Below are experts of layer 8 (counted from 0) of a mixture-of-experts language model. Rows are named router (the router's row for the expert), up (a neuron's input weights, with its number), down (a neuron's output weights, with its number) and show model dimensions 0-127. Each number is 500 + 40 x the weight over its row's rms, rounded and kept within 0 to 999. Numbers have three digits each.
Before each expert's rows: a language model's description of what the expert responds to; "gets" lists some tokens that make up at least twice as much of what it gets as of all text. This comes from a sample of Wikipedia text that the model never trained on. Tokens count by the router's weight.

# expert 9
What it handles: Mid-word stems
gets: "ess", "r", "al", "ent", "ic", "ig"
router:523533473515400515504520472439543472401466536503454467524456471491552527506429449525522518504446538458476466466481490526583508448557498482393545550421483501519465434423454597563552479517442477443472503501538472487497495518467529469496528494564497551475486513456559512541498543565453537509496496508463490529513496500437529468481507436422507503489502476434498460538458461455437521503498
up4:496511470609430547492541510463479487492464456502501496489473517446516499533533537527580545536506431496529485517498512533478474555544489511488467472425521547501501463481474481534424503552524477514452474541464471525489545509470424493462428563532536422539470496506566573523483437503495471438492445491525482529508412489477449493459502550464408537549529461587518422540464477498537464431437
down4:456537540564445513503516500467480536428469493579558539464545469434472471500503490439546502437419530485459514492521569417471563465518519461419493451547508434525461527526575474477491483503528463467479523553446544528532515518457482530496459507447487488517487482516579499467541466550513565450510510532586512493491508500516479548486429429539463441541508485511441425468489541571438487463509
up5:480426458534544452465534526489451436487476408499511423512486438506479535500421456459512514524500476444561455480424512456555541565547510533512514491475489414557523520481498517506532537541536446473542565470482565442530507480507502525447473466578455493508489470440533511509446506473508548448492477481568518499576583444476492435484469444425541485564479474526463530545545502535520528502503
down5:552400505429458543493530443583516502555441455525536551532497447488465507506465515481510460504468430521497503532514447497491484553522528474523458498463566484505517449497484510488447568445514421440586588520505581433465510530556395459548478511496492458530529484471535498568508539491550478495527559517498464402513528535543506503533544528522509478490508492523545506517438533517531436453488
up6:475473480515551456445467564558568508543524528485518437558463492520559460448393409523499553445541530501509496468431431521470569457504486511563460529453500507497479455478449522532421527533479496527496473490534474504482503599507519553457484475480516525516523552508451524603499469449485562450482556498508494477427515555443495502517505497420448460474529526499520549519473482525478477452563
down6:492485478483542530618462461490457447535455491487452470503473478511406500578464567443487530491535466507534530537462501526491553471435582510474460481501529501497458462473504469558459537423537458502469471501496476516551451527532487505511556491516498505506454498521485484465549499566529543556528505477453488538476432644490520525519454505394489494540559505491487582435453462519525540519522
up7:547528472532497476460575471484489505470519485528437523502490513508564389475485478486546487471472584471477445518532447542498476498474488436470524469524519468537487482438495539574523406455518509547462491438468518472578481441531555528493586522509501526542488520530529406521426509508488476614468531523505432484439499538507482454489538506521450535543522540584487528482429449472495481452503
down7:533528546435470569549478447539518536513508563518512535488528481533509545447478498517495504453515496554512544539467461507521509551488474500519463547465501439529591502516483567490613503497496483574531483572513470451470434502506527572448506568579489487548483559509515538491493448521520565514496562394538492450502478524488538539527579447532539477519549493473535414453554533546461486472516
up8:546484517531459536520489485452490488469457495469562532534558496453438541522437540510421460557447434466581463470503505500539448535491464504465492439549533546509501521414449480534552475572539433541513497606517473471531472509551439526533510515480595454501468530462526516499507516511545437517469460461481415575523415551524502569476484542462469502511495464554497491494482533487460476537501
down8:479501568493529524504466546521415466480457446530538495503455535453409478524489502483530486517480508485509496460486521529458512496531466495530492505525415454552483443474503536472486507497448427526499483514580462485465338478492482499534527512526459476490570472436540568453515475572490513522570508482546529506528474462490603514430536427502495482503470569520569474515492539552426472502543
up9:540585502439429523523495476555469531523485573471479490472485572553503423544418481537470560478463572575397478471445479464509469537497533485490480524458542399487504502532568553497560446458554462522494508479499495469425495484495498529463438573513457490491544548519502448496465488493466504487494515438458464462508550567514550447511552499517510501499510537516543527510503548430437469466487
down9:506444460538414513546547502550462459543499506506521564514525419506417541492509497493524486566556548469497518508433427444541484450442471462562462508486477503509513462503412520544501543513496495520552421442515453493545482523525518485511473544563509578508525503496560453541447552498472517500509552478465491419561456472526481561494494565592454501532503539438494514452495505589476460489510
up10:509504538552483488492518472501482528533463549530469507484459545504452503487500490514469416498551529503457507465508508541553461512535550494454477447432488557581458450423462557622502457499530544492486475544509514518475479466509500486470569466501493501488507562546448482541537460570463438493489515547414466497642489562505547454461525479455497412453524529537490527484486521452437537539486
down10:573480543527444480588498552490522496482437438451426489537464495460488471525478562502493485505487406535507552550522539539517500538535512518554484547539521494452589430501571517527518528518510521424508559477485509435506531508441440501519547460536414530505504449447469544417571494512423459483485429424562491511502544497508530461532568498509567502483510537479528511474544496466485475492483
up11:505526494468450432512524508519456503561482488503481425509476513477480461476436442536468533509465563508532439451457531510491495592563537448475467577474449536453400553469507558524529418551445480480478455537512461485493558568438545524483488496509551451490430531539493543480469522543494531456522502530542438498524520432500455511484536416427553481447508467459538532460523538492513521505559
down11:382541559490419533494480452507530464532561481485568520460476512530483473523482559438514511505542472464487456534523500482493507472490541549468469535548497487405431480542559418565534532540464510477516412528501519529488537529505513572510496517476447537480548505514545444495511415529547555555498475446521520503483431461473476464488510469537432563498483479452479492439508535535451567456563
up12:470468474554510441588524480464454418392541484595452498431497573481584494526459524470486535525457476467534509491394479547444495505522495535516538453543506492486505425480521499527508475494524431492458479527539548449476537461467464451489468476452525489496509536575498488558490534600501549495455418555476512561533507548495493512436540514534518486475483476463505488494569501501525446518501
down12:547580526551558509585473529518491476509539554453418498451579450452557505494466478484534541559469497475465499498570558463474509551560508542466423471519493541542499526506490550512489499489489511468495517461532488534554461561465569493447493497533537552520478462506517473486534447543567565430545521489528488475454499486566523492482551491463511487467434523549500545498546542485414442576417
up13:482520587517429505556519503586477475463506526500497549582508508489553550480504506483520505476542489527515489504497562487529476529448456440447440529499538516586484485454541491488461507493454561568574464592490524488481614478487517444519550496515429578473497495504495454476540558534537487507512451461471476491555510503420481495458499420506461569407515534513476566500498551491510483507559
down13:432549545488454428496579431536504460504492458493485534567464478516524503541542516516586516531435476475505478473462544462508561479444447466493530496497503531531490512459590452508472519506441445498519449574531458538473445515520547510533498533475498529490521547489373466468607462561493464458495489553489459452403516464507532500462464528507532465471486544490501520505499467463415447517479
up14:463478475535474512493523487535549528501456508458478533481479533508465598508453529505536560478575489499497450476526485523464554537495485476453551538514555449578484480434497598596564444514476436501508482496523537481453489561523490433481503498502538473475501392498458484512560505495489469501472461522569523524511503469555415520481538500481422389497508556531448523467489523420498553521452
down14:556463533535549540438512468538487463491513584490479464584558586547553568492511521457428513519480439517492477509490521513417530415492457478522479569469452516475489501463408485514472528461500499495489510451552489469511486516463496506488478456530501542483458486486442466432514501570504435581518531531586478468469530494447537512503462485605551484561558481468487472429480558498509551492505
up15:538550466469530481570565488427472505496488575486457508494419485506498522484539554560497537456489522478468475499520457510453490559509557459547600476440533492428468556469467576524478472466526470425458501583522537475477583478533533518546555607535507490536490576442415498557523472524414472514520462470467479470548497519527546513524485534523518485482451533491540511483530542498514507469476
down15:541471476521456521470503563412482500559564555531517455513536476508514548452562566552483442567482488512486583412530513488472477521471464442526497557483433498506507470446479496509541527542465508464441492566503428494495550482467500532563492483529542509503543473556474491522540475547467494484428539466489565518428497509578481445486578498551531475451484519422492474524517503481407492458572
up16:471497513474401446480546442454493426484544443584523488476492473496536488381516532467514472512472472496531515501540513568469500535504497515500505484503460497521477454546492506510485455479492494501477504409461623515453491527533489454496562465500473497578536475468515491483498482532415457534497496564542538515480477495477476514500485518403456469485586547435447467615503451560503516449509
down16:532543464498536523485462441583411380463442468460454482455526471476449489536476479505478517440510504494533470500499481493529448615506496570525490529496580470449406538481541489478474514477477418515495535453447488496501484505562489554485488520434545482502548529560534529500527462471554483467513501471540553452519521509524554500497492454527474522480480594464424436514523524556559510518466
up17:475499546463524539570480522561534546530572541513516438490428496526484527504493476506511492582502512520499475461514449466613532422470542518462583568498465476448453491501500567487494445490575572566493491520499574495474461481438497456488510491550494562461412481485528465472509558514471554508513505541471487509448472493522525472497527439504498526428543484482498465487436447492522483472620
down17:542421456555603426506524443505548560477533500459521498506543481502503409510523478489557506553462516527456438483526493512557533473474487522533577516440534522523466542533521614592503529480470514500500491509493530520490457476501521432468507515542499554454401518474512544497486560510435510524448444470425482483509397514462579515463507536482462517454505483515522512512546500449528481542480
up18:487516518614550444486488480494515467463491527508493491548570512516555471530498404533444568501529514408501476569454499507544536472466520479519514381533462485573539447567539465499554518461438486485459497432529452581488584478480466449531574484480463432458463486438499508503455495486536506495519520454485520460491492468521464520494534554510538475495488477538474484475502583465440526474529
down18:516494502525494510531445496534546522499477451544459572507527470476484496508425536487482506527545497491519487420447467521456525479463520548477447461497475458519510515543440546501502546461502460508549540455415476448485426492593470431462513455497480620443478515480435487548475399537510486491454507576524423548464598464533405486568479550491528488504500490489514461508488498517533524486470
up19:459477460505474519476426440466494488502503461495524552542446523545499517543478476522436537521426457502498540500460448504528571450526540447479582509473516458508515495533512575477497535501509530503521405454487411517506570445510479477507574542524475497480540469495480492512517544435563499511571545441455443507462418525543557456478548468507470399504489506512509523546514487477505382538559
down19:539470535502513518510526527488564486542545459492456563471471607573496514547526540477460547464451511527485564535436417467490548508503638528509490528483445548456441501539516492492457458476534477484449495524513533518558555479508542454514496465500499484522540499477449453547508537549506493609496527467504480490476562597486515462508521474556506515573536464560470490429517477475473504565545
up20:479496558573525484510516468500464398395432486516492517477462511490487493452495448407522512506511523543483474510454510542537447522562500548455478413499559584496473472464464545459501526468470498546474491522506477437457470433524437456500588455488474549492449567462520527491483564532485486532492497448472443555540479444469544454438530525494425445476494472549506539554518495525451473532515
down20:507510400546506496498495528435488448441462479503490499466534466426434490548559513454383496580557490491521540457498472486407502542433484507502440489543482526528423520532525525509540545523554495523408524481461457482494517491503496468497481504519488523524455418515482516458636497475450498511549477512459547463492465510527498523488518597542491483452527442524528476440515482539528522506546
up21:497466472455522540474488447491493503561464489579492458479535510495479504542452519535536474501473432529461433497559465526513473509552507464523517516489478480485477547522447522460494508456523507482547494473473460408595458566588525556465527495574560538517452490468510497547604489493519533589555447526504443539500482478398465505451470518499481529596504508530497507522550503436532551497417
down21:438458563417547540476482616473572399525458480572544533486474455480509471510504558495533485504454611505459487515482486516491502550513498544497438517557467437466505540458493539458528471490478495526499542506485568413427502460533528516528513546478454456463456460527467526493507480525484450444484455530464469458532524557513469519543537464591510545425500516450517494501525498521494440518461
up22:533474424452540471544566457454460496579485511541545578571484477516465473583434518502498539531487495456471513510494478574510519533439506532519564519511526559521545510551527472464526526538520487478473507480496481494523409481504523507529520557487485540571555566500505520558474490473433426542520553497529463490460424510510390429460510558513489511528559536491532471419562477531528543526513
down22:492484616504620483404480558475522491595499559459517547470543553502506533512459517487509450476575557529480471567546481518576506533476495532461487498484500493502494491460506510512553428460533498500506487473555467474500530571444488499495549510486470486541524487495543605485477562518533475531506585609521495508468505525506525440530479524449460532529471466512422474556487473521481501448490
up23:524518522457473486522473466485438545451459542426547489520482516465522494418525557502514485555526472584558506427465514533483577453461515484517508588492561424558413547501539510479525506516506529490515457461486482448428499445466505515506465478548511523510546425495534493521514564503495537448479438442450463564510503476413461537422549552461496502451565486543457454453497485537516517527471
down23:508473451505537545539488499515499538469482479463457475424510488521489447532485416503484445512492489532510451542455537547507446507557474541462543488484439481543445573524454519523449536519493440535471472491406478510497504657570480533464463535500487501505512532476393486567458536468472541519513493536432555477488517526503536547429499529453442521537446490481553498473428499532567460489492
up24:514523560446504492477471512511496430477580480522490494560548548498381530472534512484536490478468424427474466497505499486552507463478481528500409482514561491458528482484495596511526487492535446500508507520526634518498504524421469496512570461511472491406504508506538451489465447553438481569498474532425471555473510554507518577460487551490487494452463491470472535541531526515491435496534
down24:477475482505484490435469578542509476466459442494536480422499473563456479524531490482460498527508521502559491557564463509472440525486552522449404436432635447514479481467481543504508444496477474492419440530508490495527563471484552518579522464422536502516527494508504555488497537502503464473483520499446433495526448506544496476379456561513540529470464492513519492510497509520530509576542
up25:449555512533515541511504464506424483458482524510505567543549527575520540539481494608433521441489503451470445503515499513489506504486463464405468449482525536539462547475413475497476446536495412475491500449493470467390489488509545445479587479468533460549536515449440538570471472481481497520491507527551489471513475430510534480427505490509488530552480461496454448467592486454516528514511
down25:536513520457395493523528496459498538505503493544607490514471459503536451467546551522473542425513467535469546464536534545522520458473490533398526493471482514505521543581411558480526549514442470511457489531527566460546492474503457478503492511471483474563495407566408486558520519540446542521512490492523522573512535572500540498489445495523500503517418482556522553462526513523522532542557
up26:482506505481534486504495450508492480516510511497550450483411541572470582498461517495505508520446552530451496486454458521550470536408459507489508514527569506489481477423446428495596483544462492520525510462495472548505549502543404485472479525556567555531494521470522505454458499532489499567514552539452489518537577500453407502516588480470543571497533509473452452461480494389502503522510
down26:471446445478472446505477452541492535446509493506537452482513540468540406514498584477485447503582530499555561509545494518481435532463496477528505564523514520462555490507496519482509502489529563442544476423532511471553556497529498506496573512494437511518464408500532431456525606520571505523474474522493519504471508523482460470580448549484533578509514546426556522468476490479480433443448
up27:470521514556521462522508541569475532442550557511547515498515511503442468522573496522383519497519559442525546436470480545525502474519505527529491582501409496457474438518531532494529520493464507437515554510556554441524541473447517485543514466553540494500503410465547569487551473439432493468532526550519466451421530589484542509520506483541486402512494541524516521542528485500462519527493
down27:532425444451527434555458505479524540475522539561465497464565520578480444524465385477476497426506497505573504515516480552516543537544425504492496457521501512536549517531574557441488480420469546447452498503440475557447492475460553520509575519534533512516472519535512511503519504507490530516512522507528549476485497474493422439512483419550526518460480474498479617513546539475481487453541
up28:470520563461476520445520533537490510474443486570534532549504487486555466487532448519507463454487487500571524536531509553463399531431471569492478466476571397467546462500471507439444500541474491437489560507546503491460488483457553572528574474515507411494568523522510530445546533528540489504501474515464538512565499487490503471531431474479589419477463446476507570516533509517458468505472
down28:505531520549441527489552517454513500518499421532504419520506530587496494528496473574542522505580444520413483514462527460555557517522440464521503480533514472510464507497541433551488552432507487506513471547496515558461534513490460571474477518542457501457550527460432500534529584499545501539484510436447520474485476517563502612475499506547413478522506430424531441466479501554505460489483
up29:489507498464491459492514564440495501414499431538532469534468515523506545469513487547543536516554469527475467503464477486498458498505490468501515537559562462494487470515505444557500487493437450538431463502516504418505500522518535508516480550531597499459412436489561544482516461493512576489521548519516490534513445513433494415434491547558549620460517419510454435448525519572475522495468
down29:611523477485466524454457538574433509465503499522474453540438456466500441422502486443516519500552449520497496456481525553519590489492523523558538522465519425507531445492515491516506495484481509469529502395504466445560446507498477535487475526487528472427523450547473486446487495468513473477461521471482493468550484533371562497455554528539537477470546515488507438485544440520468561575470
up30:584565491542462516494543507517565517432478531556534497477408449507515600555510541517513510543592505530469495496459498477563466447422494495445500535513513477465528498422535481527488504523491598459528491535502492445488534526509463518482524439529438544557508458505536532480465471510495428520552427503572488478514459491454521497502445534559428495457402535545522461552467502511474482508529
down30:510540480464468495471548548525492537503485520513535465539543547486421487520462538492587502561580534549571545558492520448470447527451492512538485582496491560517470523517451470492474502503462476477531475483529491545463495452451463498535415448451461485534412514511530503503557514481463530574536493446497503518554435510464505475514467421545451456467488476419432493529566469529530522474390
up31:509427556514487492452515460459503549452482514438411450483559468434447481542493567562494492494445469479553533489502561480520581519513471455428553520521509465478523528493462545546445474495464516494499482497475511585475515501498564501536556380461498417518504527523578531502406549538564521550433480498490525496480540527466510491503506507528447527452499451477507489489511508558543504590498
down31:496518558492488535503449521514486551488557578494468483500510558578505445532525527492419494549469502490492481498544495539500536536509510430456537449526429496465510452527399469471614476527568492479535500505456489456572438522500569459528490481558470530532505512465477567500531529528515547579508477451473601456466507505488509461477489481504508456409529551576527511469493516454483558451548
up32:538452577499431414517534486529489494567501467458521515434540538481496512498502511527452522462510492439472512440419466530500526454564507514432493575458454457501422509571495572482517484536409561521532497547548476437507461482447511506489503405483495522498526468535514521492527465446552482479484497542475560457487515440450489453446437436551533549481475485402491461545480469512493530486509
down32:468538510417503468496508491465516517550503414484570525480584539568548541474534581481473509559450504474542496522518477500464515502519568520507515455491499528517580499599484534585576533465449514524598507529499500465471469486448491479494458523498524507534534537547516571443498453558469510491520440550505529486450518508444551486508504503480504420469452495506626462496552553487476520470509
up33:552521527587446521518502484499450508545495520510464453488509497557528484453527494552487460478522541479463519457561520465487462519536562491488454408474453542465518555514509460591522500544495488523477477479419511475481522526488468568537432515585492481480478498463483532544473493509552533467450467425441547488574516581512507587524477410504425477582492411466466496491546521489482523563491
down33:567473576497432481387503510491494486493533432490452457494529471496485513430516438546521447496502481556518462437498491496563542523506500504439491578540532511470459527475470504524590529430529546602462526525586523466545493485512524516494464469551486456498453497536398596455500490467508485569546491530487557554460479524476495461456539525484521462518537518504453518448462524502562510498465
up34:553520508530507492526484475482488490488540422471448592524451477441511550496547523614480493502505533470527566500471509526541478492476488545524408590497480513557497469589503544503451499440476499539477503503554463498524485565460478504466546514510522451468496526497496492543479477464432544566433595535475549619489497437459525478502488427482496544468502526461443487555530503526493481483427
down34:510549518531482475544475462520454574480461500496553565498502475451466560454483517541514542487487437533491481518515460636510498465591444547495503493549474453503510493546431390544490529522450423479485498507521556565509467522513494493509521447496518508551487518487523593460588530467519521468504451480453402541503455514504426530545529496485513467507477515416517526470468468496474480431478
up35:503449497488510523499476527480472493492510504556454425575484502588507535487457486472506525439413480487520524485496539514428504534544532390519562517515430490435486497579447492483486497458502499440505518511461507581536474501538479475486496517581533573495562574488547549502430579527488530549423469522456495504501463531510550541454558482554503494583491562549490498445517469504488508485427
down35:458544486478523541485514526483572519570511570447498467539556537479478516473598515396479539538468502506492427622448481588520476500452532587506470575497467494500528501465488447489433486529516455443539493474525463593545450533496492495465485508504516507549498501491482498454487566486527473447455454484513494492544501525534460446501468510520453469446559560448525521561463525554520475464534
up36:572533491534490516545544536517450528566513498560536502457490520440580489466520497442509515497510484490557503560555542474542409513508455457526504484446430484501403515545479538563519464591480482453499498411479466534507479557515484479505514526542437471450494584542525473502561501521449416489536521560538435500524528502528554505513489446438507492517514535498510515488464394436452503499525
down36:533474475514512510507469515578530520487487545501530491507535565490481515540445514566523582502514419542516517500482432557545529555401518519549525517461569519484539559524460465554480518508568540535468544517489489488601463532425468546511457484539483457435507491452462472464522578496500488514505427545560461487486521501509489494541445523511470545514570569571512465378489516503450502507503
up37:513532571496559525511536467510554504501468528405580503460515430483538576490481458489503461599521566522468482493457536467513499504462499504459516468528525498389457448479446532512538485529526486564508480496548426520519492559442498486501481501495504555489472522602559463529499512547491562430561528445539445484527468554518533507436483531463438501476549461496530480529538488500570463521575
down37:537550498534516454518540514487541525480427491510519490487551512542515512506518506428512514462475431482465502470423522543466438457504485522513505566540462504530509487581487486507527557457516533563463482555472503534502437474456504487464542561487456541441554528498500502550588581479464499496523496457606480493505529491535531448567521529499459612530535520580444536463545399454459528522539
up38:530601484452454483471512536484481486519492491506503462495432461465521498532486473465460509512463519517514443511510419468592505451523521556465502443495447493531553532434486560510483451524610523527437496542560483497486514418547478458538511421558510511435464548455521478482535566510519479500488479481409454483548454448492488525462561541443416546484486428471469456448485484551482512529506
down38:429465504479492463547481504561431500550566471520479471476448431478570457492431514455444449486495513449503466575477497549507533569535514519593497453514517466498495414520529574611517425487528469432543480520543492523514566525457530499506480485491483508502552572544514496424528480507586541453543472530554549517482441511477469486536461482469524477543452481505519510453505432482481503536499
up39:527450549547526451481508470542486528484529501562515498547514520495509520610452500560540546523516525481484564447480409534567484520462566491507586444444505516550489496498468543495466481471494562430547504487492455489495489471539518586471494581507547394457463430526477542546529565515573477472507526529528497543473501566481491521533496505508520473519483518508530496445471491552386529465547
down39:527463502428538497437525468480474510517534502470410436542475549549534522527477489527504496517537487493533478489492487501517433590470453493579549447497452442513529574500497430461518476499462510480494514467446483538453507506524607533520547515606461551464395530541485534409501507488444510464504448485479458509548489601456504544532488559443496496470448517526497482530509518442474531501532
up40:533512485512447540527498463503453501485527585440558482516568520517492508503499499526529536483407447459477494484513515571446484497517489497469528550518447526516532463493499535503451512498459502442587580515539468501412497447558528465468484475526486515465521586536523551517536454487426466490503449553468414485465479507550580521480553441453528504440530501502478446514514402423535482566443
down40:528480550498480442479517482577528527533424481536532520531492455488476519606530509518522502538494441525461465458523529533491505512409471539516528498473459476465523465496451429518484577550475517518505464537533478594505522475442484520534412505436424475508530528498549543565588524577551563504522470515401520532484516504497502496500464541499523499465471440473489506512499453590516448556570
up41:514526532413490548455580539459485498448489492462532475441483498440523480514406554492534524488475526477552547510519434463569444518538507475447475491463503529443463476484490543469535463459443444557505488491400469434470489434523478496497459582437488577648510488521472487511487507482492519569454444510499442454536449467493467533483493506491454448519467487477464516511512548515466505497472
down41:494499511473496527541546542544492420507557500472495514485574513517581392513479415470435447518479480488531437562514511539501476493500510461459471530468540471436495436553410500487572504435466488482465472517378477490502487526533537513413498547465555549550536504546566510543467562513449463487497509516446487526566507444515526516464456472545510482496544514490494560519485489561499531517438
up42:494544537542446488501507563474457516565509533495473547484393459476458449483503441612456536434576564419519509521414516491489497482534477524475464478470437584556533434451525504516439510499557514489540442490476553473465505484513491462511530438499530533492483487488572522556432560496524583535442451467458514507473484515483411503516515480520491549466523537497526518507498493439498496482547
down42:479484414499488499525447524466495447603538547468499494524476454520459456505443437518441505543507370534483508601478507475478557557457428495469484511537466531519457529534524425493500525522482551446456489543529478486518497508524513575552458547501539432491502476533460481464516506537494493548444481464464510617511496500466519466471500497469523436513512511504475484523431535552552557461429
up43:497457480468534482481513489476468535525540508512506420490465447519522453424491450467546478542486444472515492520458546473461537540557521557512543598556491527469395500463523489558476425522478537456481490487521585524466496483594500472530495493535503486470469414477506516487471488500490551491439510452474480554501486565451522551499449461490514436483617499520429489470405445465497560486496
down43:563529554471530507469470541446538500556523504504415485458451553500521563555483544504498503512497469497485524475445564457461436533494532447475539523568564484472479548526523490449468515514548535495456560485536461489568545462554424522510494473478530506584513483479524574558523492554436561529550531468484472470496532478497577482521571506522454490561545544515476476520445472483433520515378
up44:519546470436532556495575502435441442483513524454500590485437475569495452523475549477489534518453496449534477478567539485507531532565483458528539484548454485487453486509452505388514419430423531474420481489491472480471523490468506539554515492517469563571419519466511467456534430550532522467460504461495522538513532453473496488521504499480472515542527492522526459450509440429488565461487
down44:471515465504477458496496505477467499469432491502503512534479542506505523500545430497544553509502478441503532457528488437498447554440510576472505517512566515588452549438487470557544471521475519512503513448486524487559536413367496482491532473481516462454380518469504481502489459526483556546422556462504514515475471503490512521613488558474452517465511508493508478499585502420486499471572
up45:548538503379485499516495486495485511503475499486526504550433504517497511524497507529500509451526505460518486448523436486507502567518440451489511538586583502458469452508484556510400537502488497541441530463448531488430416518486512456562462556524488492486401517499511505456508542576446499532494505517569547466478508499484432458494495515452566530526531414488471458518450471439556595504538
down45:530460486524467456479478581462546466512529435534499545504504544507494556513524497538421449511470552567452491397492479437558500490485532591518501479531530496507531497451489464478503458484534547525545540452493429519499487444521494497571502505422541481520454537587569410478426532477544518545493503500509515460421499523532479555500540540479568545534455481579469440488520502479482518568473
up46:502555558518467451621456418569528516431543513562532463507493504572428494501589412499489500470541501539555564528521474557490499482545518534447471472542450479530462476523435515460553461576475465480434506498484497499512541482525492561434470536516499485499540515508509514516492495488558474465397442479456481518474543481475472566551489459469555508522508495457525508507482510506553569462455
down46:516483478469471545444474419460532532557488444507507522503461451531478531439471503417536539539502496512475473504526487476535469493430483504412519519520528542517481480526470472522505491484486527490504394424523465545431464437514527531538469515530512523598476575496536457517474462523559462544491465463397417489478518511482475536415528520475482573518536448542477528487429421506488529497579
up47:469553541500458446463455522503480520521538502508483434499427512511490450496452530477630459474518491419479481494451498466556514413562563482493563522533482508491548497386523509479481574498529486530481477451534455507414462506477453516507508435575509472496502549487556476442488511585446613496521493465525491522495527548508460531504525537458510421478460494492496481509436519489494478491445
down47:453554502550454607490510529494602487511557470513544527474545509440511539445469579475485463482467470462499507555562452510573473492576598511531475561567546477484482467463541510472501510480527499502548487443511529524481456520462444439527543567491433544488468511516445507556427475499493589508550438516504435534520571434497517510525487478531526513497478468428521491489507485498535533484471
up48:583517460482464493509493497413547504517543502485528444579508533511565491493519515485497420575496524481494451552595565558481526461532508482486503445531466464532552463511525448456525528449465471486475487459451455495452460465508565463477505557596458472483485479465529501499469474562468407502491515490517480485535477475570508415476482424450440529541523479409512482429445499470543476488495
down48:462518527559522488450539489539566462569567596506502436468456533516484541504457459513490518507536449541507534428516442522520508439495461484497531471583458480519469516526521450557484526469508506522526533424570501447484492488450500454418534474498556492501505479485473571451465479419559529501485563448468554475471468529490485539559443600451515470495456534572513499517502425505544497552529
up49:494461454484534526457501436475381504447454530476459523492492472549531586494457528470531484506375480546478533536455463618500547443484462541505501473539458481480521511443492596455502451567525539504569527490513485580505518481510513475458481517551521457505550493471533522472491486495455485499474556486532493463498490513497511499509413390513454456503523496496525512508535476512432545570462
down49:496456403423545481471419541541479508491525500467449535569461452491519516519533509470513542489532456520525520557429526500564521502411481516534496508425421489430530497490550414518457483485498548523503469481508495524487517459455427548570565465491504476530512537462452470488586490538436474483468551511440455525504476509504533449525448510427466410473493481529526512488490455498425513563486
up50:493470454476509441483519502440504543431440498552456469522586530441507542576459449442577483481456565511591538541494470484461486532493527514464486490467542512472587477540504490507494502524525521520478495515496466517414537483537449532491568533559515561493429488491478419473488517517505457510445496573428477507535587466540427522538487474551515425478483531514459535432521533478479486450533
down50:450515523435439567502458489441494464509499481530499475505544453451514537572449527411542516542495576446547569525471508530509460446513516525450520520459513520438438512537571460440479562518437470458553481478466502493522548497484555509425534477429452525444512456538484481466558448507461552544473496499531537475397533555534485498471515486508506443461524504495497428508585486442543519492486
up51:495511538501471454498486465525580544434529471523499560532566547522452505528447474518530500541516625441449474476524456582543541465542510483498513517436505538492463458484486451450422535482480533517479459557492515526509570457425515457563492566547489527491462485547426485534484468497505552507467525564449508451450530514535503496516445441454546525521466571526487487518517615498504512549523
down51:563527482495490560483500503520449481474459539552485517493524471436507548537523495549495494580461558391584498512473432525488516467567569434508476540547490579551499479548547547511478546534398492446524467499514535514434461507514535453456534544529514492538523480487463437515525511499485533426502461568457503476542484450529527557508515520594480443476510473472560489502536547497525475414506
up52:521497521480452440547504547582454544457524451464534520468451527558503472586495483518551545546534484497568543475458531469477431465535532529497485464513494461489394500439479431507570520467463450440497518506450514580461526480457523535550524468553438490524394455541547523432499482460479567437514519489407486489474562489504565491517461465518490511521497490507549508503520535559533470496502
down52:528494561462488476517456527427516535494550448498513563491474542558443433498419580559534453496445528494457513536471521537500512500521399487498422529536457508522573540428541506498471464525519495570532476549560511526450501493516505539470431524487463461518509529451496443553515504479486419516544577559465559493599550480512529463495447523462504501505455488502515432526479525470570460499519
up53:478520534536477448489472473508454455559536534512479426506523507552574488522450490491539488500529431506535492544526518579521499455465565486481593521544464577498501493491491502489513541548493510516466424468496509511503531447527459488482588458481559463448497590488494587548527531429517486519473453442446476488419444495547523450514429528518528534455462488530479462490471499498377567528509
down53:473529528496524519475460444460496598571437554551475472490518571505558472481471537485470522481524461490506501466507531551605483473457468497497561567583508508518458469493483472579458552471415446470463511557486463435565515501483493503511484501479474558546526514495477562484497602490511554565486572496485501523555485523567557445529496451471447501484549482442540497471494446519452445518520
up54:482531544541524479474473438543522540485433490594554492410492517564477514532539496482506526572472517576494466433408498524564498429549477488485491489484490496500490540504564490492432579491440585510483470517460525453481491442486552523479552475572501512419556493459512515522498504534511532483543483574552551495474559604509454564531557457515494459497479532457484480550495459495493501521473
down54:468541507562504531503530510493501468445518533577455517441565523552454456488480407394541504507528445534561528506482461526428515442477471480510427544469517544395493527513545509565535447516461472553451521513507541486536436456589501551551479485518531450441427536509459464480454498505485543443465471502492559464509478552549497580495482496472547481485466514546499494506454497546477497459477
up55:514575486419494456431459524460486475508484613438513552481454510497539531562550458473571490511530502502475475437521515459476481521463464538469463488411497471462487495499454545512565508535454499512568500526481444533482445477588597488453555531563499495496515550444478533526471474450471475536503489546543498552454538468448464497479526603508448470506454530467500513513478442449431500494495
down55:454494506561512413516487486423459478543493482485480471519462391458540571505536472535531510474546564478499554524501466525551466466436519548501527486487505602488505487523539526520516563522376501480490565524500456558499518525500527479534453541467558517473542503507506537450563545485479615450536531511564453528520526537498487518499572526572553476445505501537454520417516492494497479483509
up56:462468545514499487542530533438538492504522539462466543471514438444545549479480551523477577432579514422467569516492468551473551483452490495555575468487501519489439493445535494493496528477505502428436582421486430452404456528441550552470551499504523495514481492436487509505499562510559501538523497529483515500491548516570553454510538473493473548501495536493517515514514558408477499563547
down56:558515481557418478550478488479508476535503411509505585498437438506521464556514535513539485471533513490567540474554465519486546497559533440498556524479569550572503491494463452551489555524466522506532536480479559517491496494488414424525538383466519497475542500507428530534508525541517471513486542565461473537548537444496507448523523479595476522558478544534566546493513516439500533477515
up57:458552549510510517510562437485521439512502499436507529490454463503511440498483473476538545461448596535355504498476490541540514410525489535541482563507481481559492527497483459534473520517525556476488413524485494539515494480509496506451582508499535521508545490492538470560554530495497507493494542415541509464434524532493468468458543513461566452475475476585431403506525513445461465541484
down57:516475500509423431497543479436488517430535466498419541517504532462495469514464520536585536535491497478451575477484541470493507532546617485493452475522520500470475438457491419557504540494449519442454500517478490514523495443481514457454453472442464452483463524419447486416549475501551473531511563405516558483534501528545517471521465494491535476504482525491432476523473509518470448589446